Experts of a small language model.
Size: 11 layers, vocabulary 4096, 38.5M parameters.
Below are experts of layer 3 (counted from 0) of a mixture-of-experts language model. Rows are named router (the router's row for the expert), down (a neuron's output weights, with its number) and show model dimensions 0-223. Each number is 128 + 32 x the weight over its row's rms, rounded and kept within 0 to 255. Numbers have three digits each.
After each expert's rows: a language model's description of what the expert responds to. This comes from a sample of Wikipedia text that the model never trained on.

# expert 6
router:101148127052179135035088092109090132173163142118133092110138094108136172138094134120099126133156070148116102173126082133061086140089110135150110125179131140149137159100161150118142126177120094125131089069097110138183177118132078131073054146137123194129114121135059119092098137136110135092129060124102140131138116119102166100135087144087146136096154138076116150085102100151102148145104127126077176098141195124136131189178066103166142096192122108061081114146138099143145090137070156124139120142104167069126155135140128097113161198121122122161170051163125181102112128153161139120111180092116109161106132099169151139123090135143154143156179140084095087119126097107181112113039
down0:147134115148085086170132110074103133121064137068181159139085114147141055131141124158157128145066131142123069175157121120167131127134146167147093148153138112162053096198212123091138084117103090070102110097116132127165065112122169143111163110088139144183119109090149185156123107150055111130141116092168148093143138164158128139099168068089106045157131137175075102141119123091099141065090110160100121147133130152121090080129127130154154074114113114131120107101092116118162133137145141140138091138189209109164109102095098160150104094154150082110124162127123140131097177110152076058149151105078148151139182158134146091143174097141110138089162137155099104114075108133171116176194
What it handles: Names and media-list text. Male first names like John, William, Michael, plus colons, pipes and title fragments in album tracklists and filmography tables.

# expert 8
router:166111174095109103122161126136110140158121092163146095186113100079117131113158085141129101147096117151138158100082122135092152116100213120090164108103169133129163119166124112130113119116102135134144065077124171187172135140158112169094110162189134141145103149134132096062098145172146121158089096116125121126107114140096074110133126035116101083129161125162130122098059096099074192126155107114143148118149121146125124129176094141178131108100157167117123132120079116177156155189062120183205121168111108130118106206082101080177126136121074140132156122178075169166188153162172123087165088128105117121116114146110197064139108165121121146149089093094150147178106156124182077167076
down0:111136082034093187160131111087087134158146084172152138078097144091094110151148136128145107093133083113093122121152140091122144091149167098092102108124068139120123173115104106098151161122139114127056130137137137136124094089137135130139136144137088109171119117113119122076142133067113120122180097087137111147153075125121133140064154164092182175116108108116124112117192161111095122112079088186089137070197148166162100161149145172126086129095077039157128127068167167159163163158154195133111103091140104174184167158154192160128127138136125101105175164118086138155184087109093104093099101126060107082195117077134125129101118119109110123078149175143163170154134118148130065087118
What it handles: Digits in numbers. Single digits within numbers in tables, measurements, ISBNs and citations, such as 5+1⁄2 furlongs, 200 m, 978-0.

# expert 7
router:182180123125094102192111122109088105125164102135140170113134148108132151087112108107100112183109157188084100111124125107097071145130106062114093073114114144101105046173118154085102112101110142158144094148172170142124136186116086121166114170109161110126150134102071152089105118085058150160113123124140092122128123060107133110119086124107100115228148147084196101091159080122117196082181106146145153111065068111122092123144073160144168098069181130162058101125138109109115127107141105154141110113141126081166075127161103118128115152134159150160068096103097136133157166105090107200196121143109106106147114115122104113135105175136153169115158145103172126078146150084188126118095
down0:137161140139099123095088146082145144095081142054076160150084076195213121105110133124156054092117135046185144177102178142134113030155084102120139120157092163105081125102138115130100146092136117095090152121086134159097148129114104170176129142105139125147145163114106090118140133110087167139105105116100201073126185115169122135169113134139136125105140107121117140187180087115092128098098143069123157071124111128131080152144115109178155129099069126131091096141114120144129075171173155144068126103118130130172101122042112154169141129161059159099177084145131114076149153135091148103159147109098130121122084105139097088145123136167094102093102140090083162069098117144095155091154
What it handles: Spaces before numbers. Bare space tokens in tables and coordinates, right before digits or after a pipe or N, e.g. 41°49′16″N 72°.

# expert 11
router:117122185140100070158139163160097157179144143067054095084177204114149130126148132122140149170135092140132131125139150105135180133114115108099123122032142133153139116172141121133171146096097164151087130159144136198192089145167097137127141156117174103126143085120129085133114090112102082202143102104058104163085126086153106101129095096103117089113111159132098119170090137100120164141109113182168129066132132102084101131072140209121121104143133182172093074154154114113118132122127060115145109108165158161126120189116088120097082114112131111171158156106149164179131046132143094156175139147153155117117181115185127086084197132173129108119085179126168140117106093114080123161150
down0:126104150138125112139136106127148117143167080113098163115169077160128116130162204108119149161144105111089175107122166150077126127170155176194119132122153147134118045131084096152120092108100221152124050101190073136194151137066110140067106104103115115148098124141158134151101133155163192110169126115157117138121079164106161197157085118142190115148108130143176087169107134158157113116170178143138140055112066130113097156101125054137132119141117162108106080132110118134099105104088111155084147168179150119139150198105135061095101132151165087143157149096083136115059140087099111130118091129152121185074116105162137127095139081122160176077108147152133139112130099073138128175112
What it handles: Word endings, relative pronouns. Suffix pieces finishing common words in running prose, such as -ance, -age, -ing, -s, plus pronouns and relatives like which, who, that.

# expert 14
router:147081171121130134168101128061105163142157128065163128176153154153159152096124098127170106129058150157142168160106188086128081175156149128114111131092131137142217130145122179153166092081132073120177104114141082121112120128208142148139081146106130120079127095123140125117064139112116136115133146102127192141128077094121071086140141092124126112154163174165148101079172063115117094110107132170124100121125125081144143079096172162149142126071124137177128127148164119118141104148124106217151154140145140066154070149142122150121085160128105164211148130081156190152141109068109080166214133171119193123137129134165099118182145167119119118100183130111113155143176149141126122136079
down0:089153120132030092157110163106093145121085103193132130209149155095083137156186105130138102136113156076133128131134118172123146147084116118098145085070128047128138170152112145189148160103140176114138156180151107165088135125106155168163174128089094119134170180135138125097119106109137129132110129105145146137135108087120126152083154062087117151161114111102122053078093071068098118045121096115135130102142120081207136086170130128177186102115200094126113182131125155112071172107107143147131081107114107135102129129166099117136140143132146091054088122153146111137146192131125108178174123165090115142125162151119078142155151107084095137111131137093143224175165128119121128119103
What it handles: Verbs and prepositions. Common function words after a subject or verb in plain prose, such as is, was, in, of, as, been, into.

# expert 2
router:190182134109124138157132148116149087047096080103062129109166116121131116161102128176113079135126076134143166141153169127132105182168117108143153115133092118106104153139123107066145130092103138095107139130111150117167074121167065117170150087092205111104124153150100137088067153121146138136136158122054162111125129106086139085188109098135173108119130133186115063092091132109095155057085136133135115138100086123125147162158092138161150088156098128120086057122176158113144092091088110205149216108154135128151124081122179131126095203148111104159109141098118173102142122109106114138124117132153093083135129106117112131144115161101142146040102134099051191086097164124077066129132
down0:090175147143131107148177123167065108149148131117083138155099112106124154097087127101091128092127135105116154135061151139160101145101085164079083131147190145098128179172112118127090138086176113132087110186112129080106105160184125102141126146091137070110133150100085149144103153079173192137117084086169175103142130120100098145138095119170173059101131114075133088130119132146134127068163135142115142119185113089063156174099150078133182152175119167193109131120134142149158141139082099114138066117183080163122095119163118053088195180092130160147154073128148140139137123101154107092106119150162136126114113057072099133154168105132098118104088171067127059096159112095131083127092
What it handles: Hyphens and institution names. List-item dashes and word-joining hyphens like Saint-Nazaire, plus institution words such as University, Police, Church, Museum, County.

# expert 0
router:150073138090163073159144132112131123178198178152137122110118219132101169109082128142134149108182156130092077119020143090086167121107135084100089133156137154169095082188116114131070098184141125115109138187170083132154153146154172098152074071152150116090055129123145084125171158118093101082140118095167108107133123123152137098133110121110146068106129138114136153177133048121128119157135096104146153135112062135170086140110134139122131165147123143124102087119102109163101121187125065150167108124117131089152101158109115140110103100172146089152138104075184162184122067167111140115142197166119067137122150136120157126135173169125196108115135057121149103119118148100081098136127
down0:091123165087087138187131090113157152112117154151106145161167139118150137100152102126142102124105121170082048191104157125115179202128125162100148149078127137121172132125089128209139108078187126181155132165150106176145119131158119196116093071108096155130104157133122106090165192111131131164123112146100123193110116126163059135132065100167154119105178160065142094181099113125111073101112094146069098152120179165150143123134120191123143150131163189145082083169129162091102116126083155115216127120122141172142120080125186089124114176082144102165104096168115111127118119115181090128115112121133126147089129129112127092038143138084139143176169140117124149087107114165091122152175
What it handles: Mid-word subword pieces. Short subword chunks inside common English words, often after an initial consonant piece, such as sm-ash, b-oy, c-old, b-ord-ers.

# expert 12
router:179107110135158140128130133140124119126115125124114183178150170105089200222105136116165072155122157168159122084100152161151157154158175113072138126090127109133134111159147168168187114135074111083172125138183166119135099131126103128107089144116184094130152149106169201133136178137121102099168111136160157137134114120113155149167104092144131126114127082052132140054109103165108131088186106140140103157185132131209110136156075092131142066162123110133112129185133092125126115130130178180162086081181139083100084167112100082122115134153176078155154205086133118085152108129129131135154128160118101141142107103098119095097183164082176156120188089136128104132155059073159149180102
down0:087107145120104120178136090171145132164138115122125132192134078107159091124174128114144142126121170097148129150113116133164220158141141157113127162168141124133086108106088113080109088123153127126133110117126126149110053112090132055138153079067094154147167100120112105092094134136197136093182153081134139140171156118133139125062151112097075150142117167137171205199106115120076124185140114103172163136138111120082146164104105092155164164182088166117119130117117105118096127130125159151125117146076151115021160151084088112107153145141087179105181175135092106171220064097117138154128098091123137172101132044184123172126137139104109112088123087147180122081121105141103152150119
What it handles: Scientific word pieces. Word pieces inside biological, chemical and anatomical terms in taxonomy and science text, such as Actinopterygii, geniculate, phenoxy, species.

# expert 15
router:154105092107172142162136125174137118119177120123039057167123113109100131131144176137174152151140128159111159137136093127095109075083111112123120156156119148141120155096144158125139204116081121193136162117095099156101147138164095155188116115197133144064143137123046125117029141163170102154167094062111162120103073071063122130141097141140142075137129123106128129192180143127155118145117138074141075079112156105143140173159123151180110062156123199153123090172115132165150061162107114085180134118121066077125142147152153084134125160105105096140132088121129145122144145133146139133159091139097168118118155110110119139079090139149125110158082118044050122114117151104158136153103
down0:097079122149151097176124149109155158169141115151121156125131148051143141064129137127160112144106096103131133157133092124142152101184147141145129157095137106111104080093141180088119099191109146157138152129119102078154086056190165071104126149071167119181110116110145163160126132165116169089154147146127123144113168164170139138193180085124153140091113105073107167084189118098087146140124113170112120048127125162166136133094041132156104129105170192097158167165115091100110170076108134148099117168134168142144123085065182167118124095116130127160174115113144104187163159106118112137205181065059159173171133153157154144129142127096144117106104178163084108141109147186097134129154
What it handles: Commas and clause breaks. Commas, especially after places, scores or clauses, plus dashes, and, ), and name pieces after an initial, e.g. Bronx, NY.

# expert 1
router:148111102078137120097142176109177135134161095089117114125141131099153132058143143129148115196147087177118121130136139101076120099168107097146111182147090126088110102131141162116154189091113162126099127170076181128163171187129149118212096064134155202084046142140121121158117090088116075129132097157143122100107135098140165111133099153112131083098113128138179136159158072136099158084086148116087105106089162177160112106153151153141123104140092170122147126130116088154090072128007148165171155132166183173138154138156171122104126157099135141154098128120153143153128108109163149161135057141153149108138148156190143135143087144128114148122133052115108131101191158116144123104023
down0:071122137099144129113128158160127144145165119153147142142084158130121111157099147123136192123094099142154091163079121140186110145132167104134109111074125115143138167101131176084176103090093151062066118092095071096189179076130110135179135157089142123121041185156137106125038192112137160102118096162186112140076124136162116175139103139155131147088119115171094076099161079159127150107198131140094128071104186109175143124141169136128134148144125113126141121160155159075117139156142081085117149057119105173124127115100179126098128118138145179153159155206126141122148108093117063122182159177101147109124072144127081076135106124120102143135131109107101202075090127075168148133148
What it handles: Word-initial name pieces. Opening fragments of words and names, often after a capital letter piece, such as C-ont, Mont, Har, Al, col-lected.

# expert 13
router:134064129141119108117086120119089133140100066157122080143173128178182136100105190138058118126145113129168145144066147141095073114108186104114153128123113166131096132095108137139092103131179143173124126169136165222111149171132086110129184120071138147102119121116165126093161141148114086132174103071062100142137131169094153131117164096136183150146118157171191094117101159087123179091142135149146083138120184149132086149217091189022132122105101158151116095152114148152085133102104201126106104125089057138159177157071146138123113164146121152109134127149128152159124125189127131120079121138115126132118143070114197137179113166154142157169100137140102145105158142083160147094162
down0:146161115083113135134141106172098183081154085118129164153135106102109163166089158159121097093151119091160141003130091115196125155070141103129108183170167175168107091161142069146107104192129103156116144090101146125069155144145090102157136133151092063158034058121140132105157140117107132164126126063124059131153142126121105127127092172152126095056158120159126145100078059184134143113151087085116123113127141157180144104124118142182104145124152117079138078167133088148115096100136121099127150193088120132092101079149146148135145122144097090211084090149136154140089142167146133116136140132156128150098101117109156086117137153156198092119089139133130100161163098094113117083122
What it handles: Sports match reports. Words in sports season and game accounts, such as the, Cup, League, field goal, win, first inning, fourth.

# expert 10
router:126098152129148166159064065153062166112085111092100170146106125133137142140145130090131150157135110101124149082120137117061117125183096104095115146121101137082150106179138102159180127098145193172159122118177144164099040155168134201179146160088152174151129202173113171120141184080111119166086134155126164172196103131130104141121157154099148084152191166165170108084121110095055146126112109157189166108152113109161111145102120175148160131088122131147110107146124134152183160118104122086114104175161134052157090143191153132147134122153118150168130109130125103144157131122116110093142134167089081149119145086122113165145119169120199144122100110100102199115090033131121136147136
down0:142122113135164077146098131140163159149128117086150138095180114141066171066156097085113162078152152165118174080151104111169169141136135134168082145123152068068186165113089109160107179128052108118147159120104142089104103086090128126107112167121143058156152119123107140152132114134093088068126143134117159154093053219123145143098127120097165178111088145094138093066158097167111136160093142110115088139142162162067109084123105113073134131151123187084179158172134142164134090154135141125119138165139128132114083195192131129170146094116169122128108166120129102140123075119150174112093152137107120144083125103118178084168133104183110184138099146074111104124058153159112163052138
What it handles: Non-ASCII bytes and infobox terms. Accented-character byte pieces in foreign names like Vâlcea, plus infobox terms such as UTC, Total, mean, status, Pro.

# expert 5
router:124165136105160121060149150076126143124148109071114105143149142109084150158053145137118094101154110162201141076112070154098097085137088110136115153172122114106137076116076181149139103112177074183161183098089070122136139162133167172152148110163137143113135125163145139071124249146140123155168121058144164129161112119062171098150093183138120162186143132089128067178155147172115086123173160133181148126146095105117137144206123131114100099140158157074110147181150145134122136117118130065175104138161117128168167082144149141114088178155127112138125110160120135146113124169067114107120110125078125129152160156135103197123145145130193163133091086145142153103119134125093163183136
down0:089147140121152143136051153132106113115113110129114133126127117155110027140118120102111159130121179135131066132095114110102119141142111166169116116140065106156088145130158096150075131101118121124140141128144144127190101148167089051118139158119176136185106138112110133130124145135107127105169128100123150120102107096126129098229165076158193118120158216163151140165097135115101167144138113130122080185111153158123073168153161114151100176111128130107138108126111102226168187173108121098040160135097131107162178110161123106065109143165134129110109144202147109160132189127133161104146153160097125201174105146168129072197101190144089137110152082146144084117127163170125120150069
What it handles: Foreign name vowels. Single vowel or short pieces inside foreign personal names, especially Japanese, Slavic, Italian, Spanish, e.g. Y-u-hi, G-i-ovanni, Luc-ía.

# expert 3
router:089103112125156120157096166132095143158150132148105141084194151123094117170156147165112111139118062193135109145120155089124082122168130053160169157141083149174153104129091112025139124140139181134073140156086124107173152140156073105169011105151162111088143111133119172150135121112131050194111113104112097131128108118140162108183090112109187130108149117101127056125101166143109127097144138168116124096087150146148126133057094093130140122095140168148105131136142117131135101151149131151155165073161149099087136166167123126133062131079175094095100150098214177093129168134095100101165103147181166131096152148146144111087072147152157151089151169162155099092151147092141120143087
down0:104131134147127189139110126127122132102075140146124109130141109155161127117132136150097181114109138166129111055094127112109151144131108166170126157139160116152120130105223097159119187164107137151111125189077140177165119154124168103107050100147167099145128119078064161100131141143105115132053120150073197184105123139122167087178147044103066130171093105133084103071131138113164102102127112126058123155161090151129119165170082101115144158205150091098137161186122102099164146169097149120100101176172096078171132122173151161117127183104190158134138127112205171137122068097120148119149087130110088113165118159141188157157117127109141138104105153124089133154126172121111166090077
What it handles: Sentence-ending periods. Full stops ending sentences or abbreviations, plus period-newline, closing parentheses or quotes with a period, and heading ends, e.g. Vol., Col., St.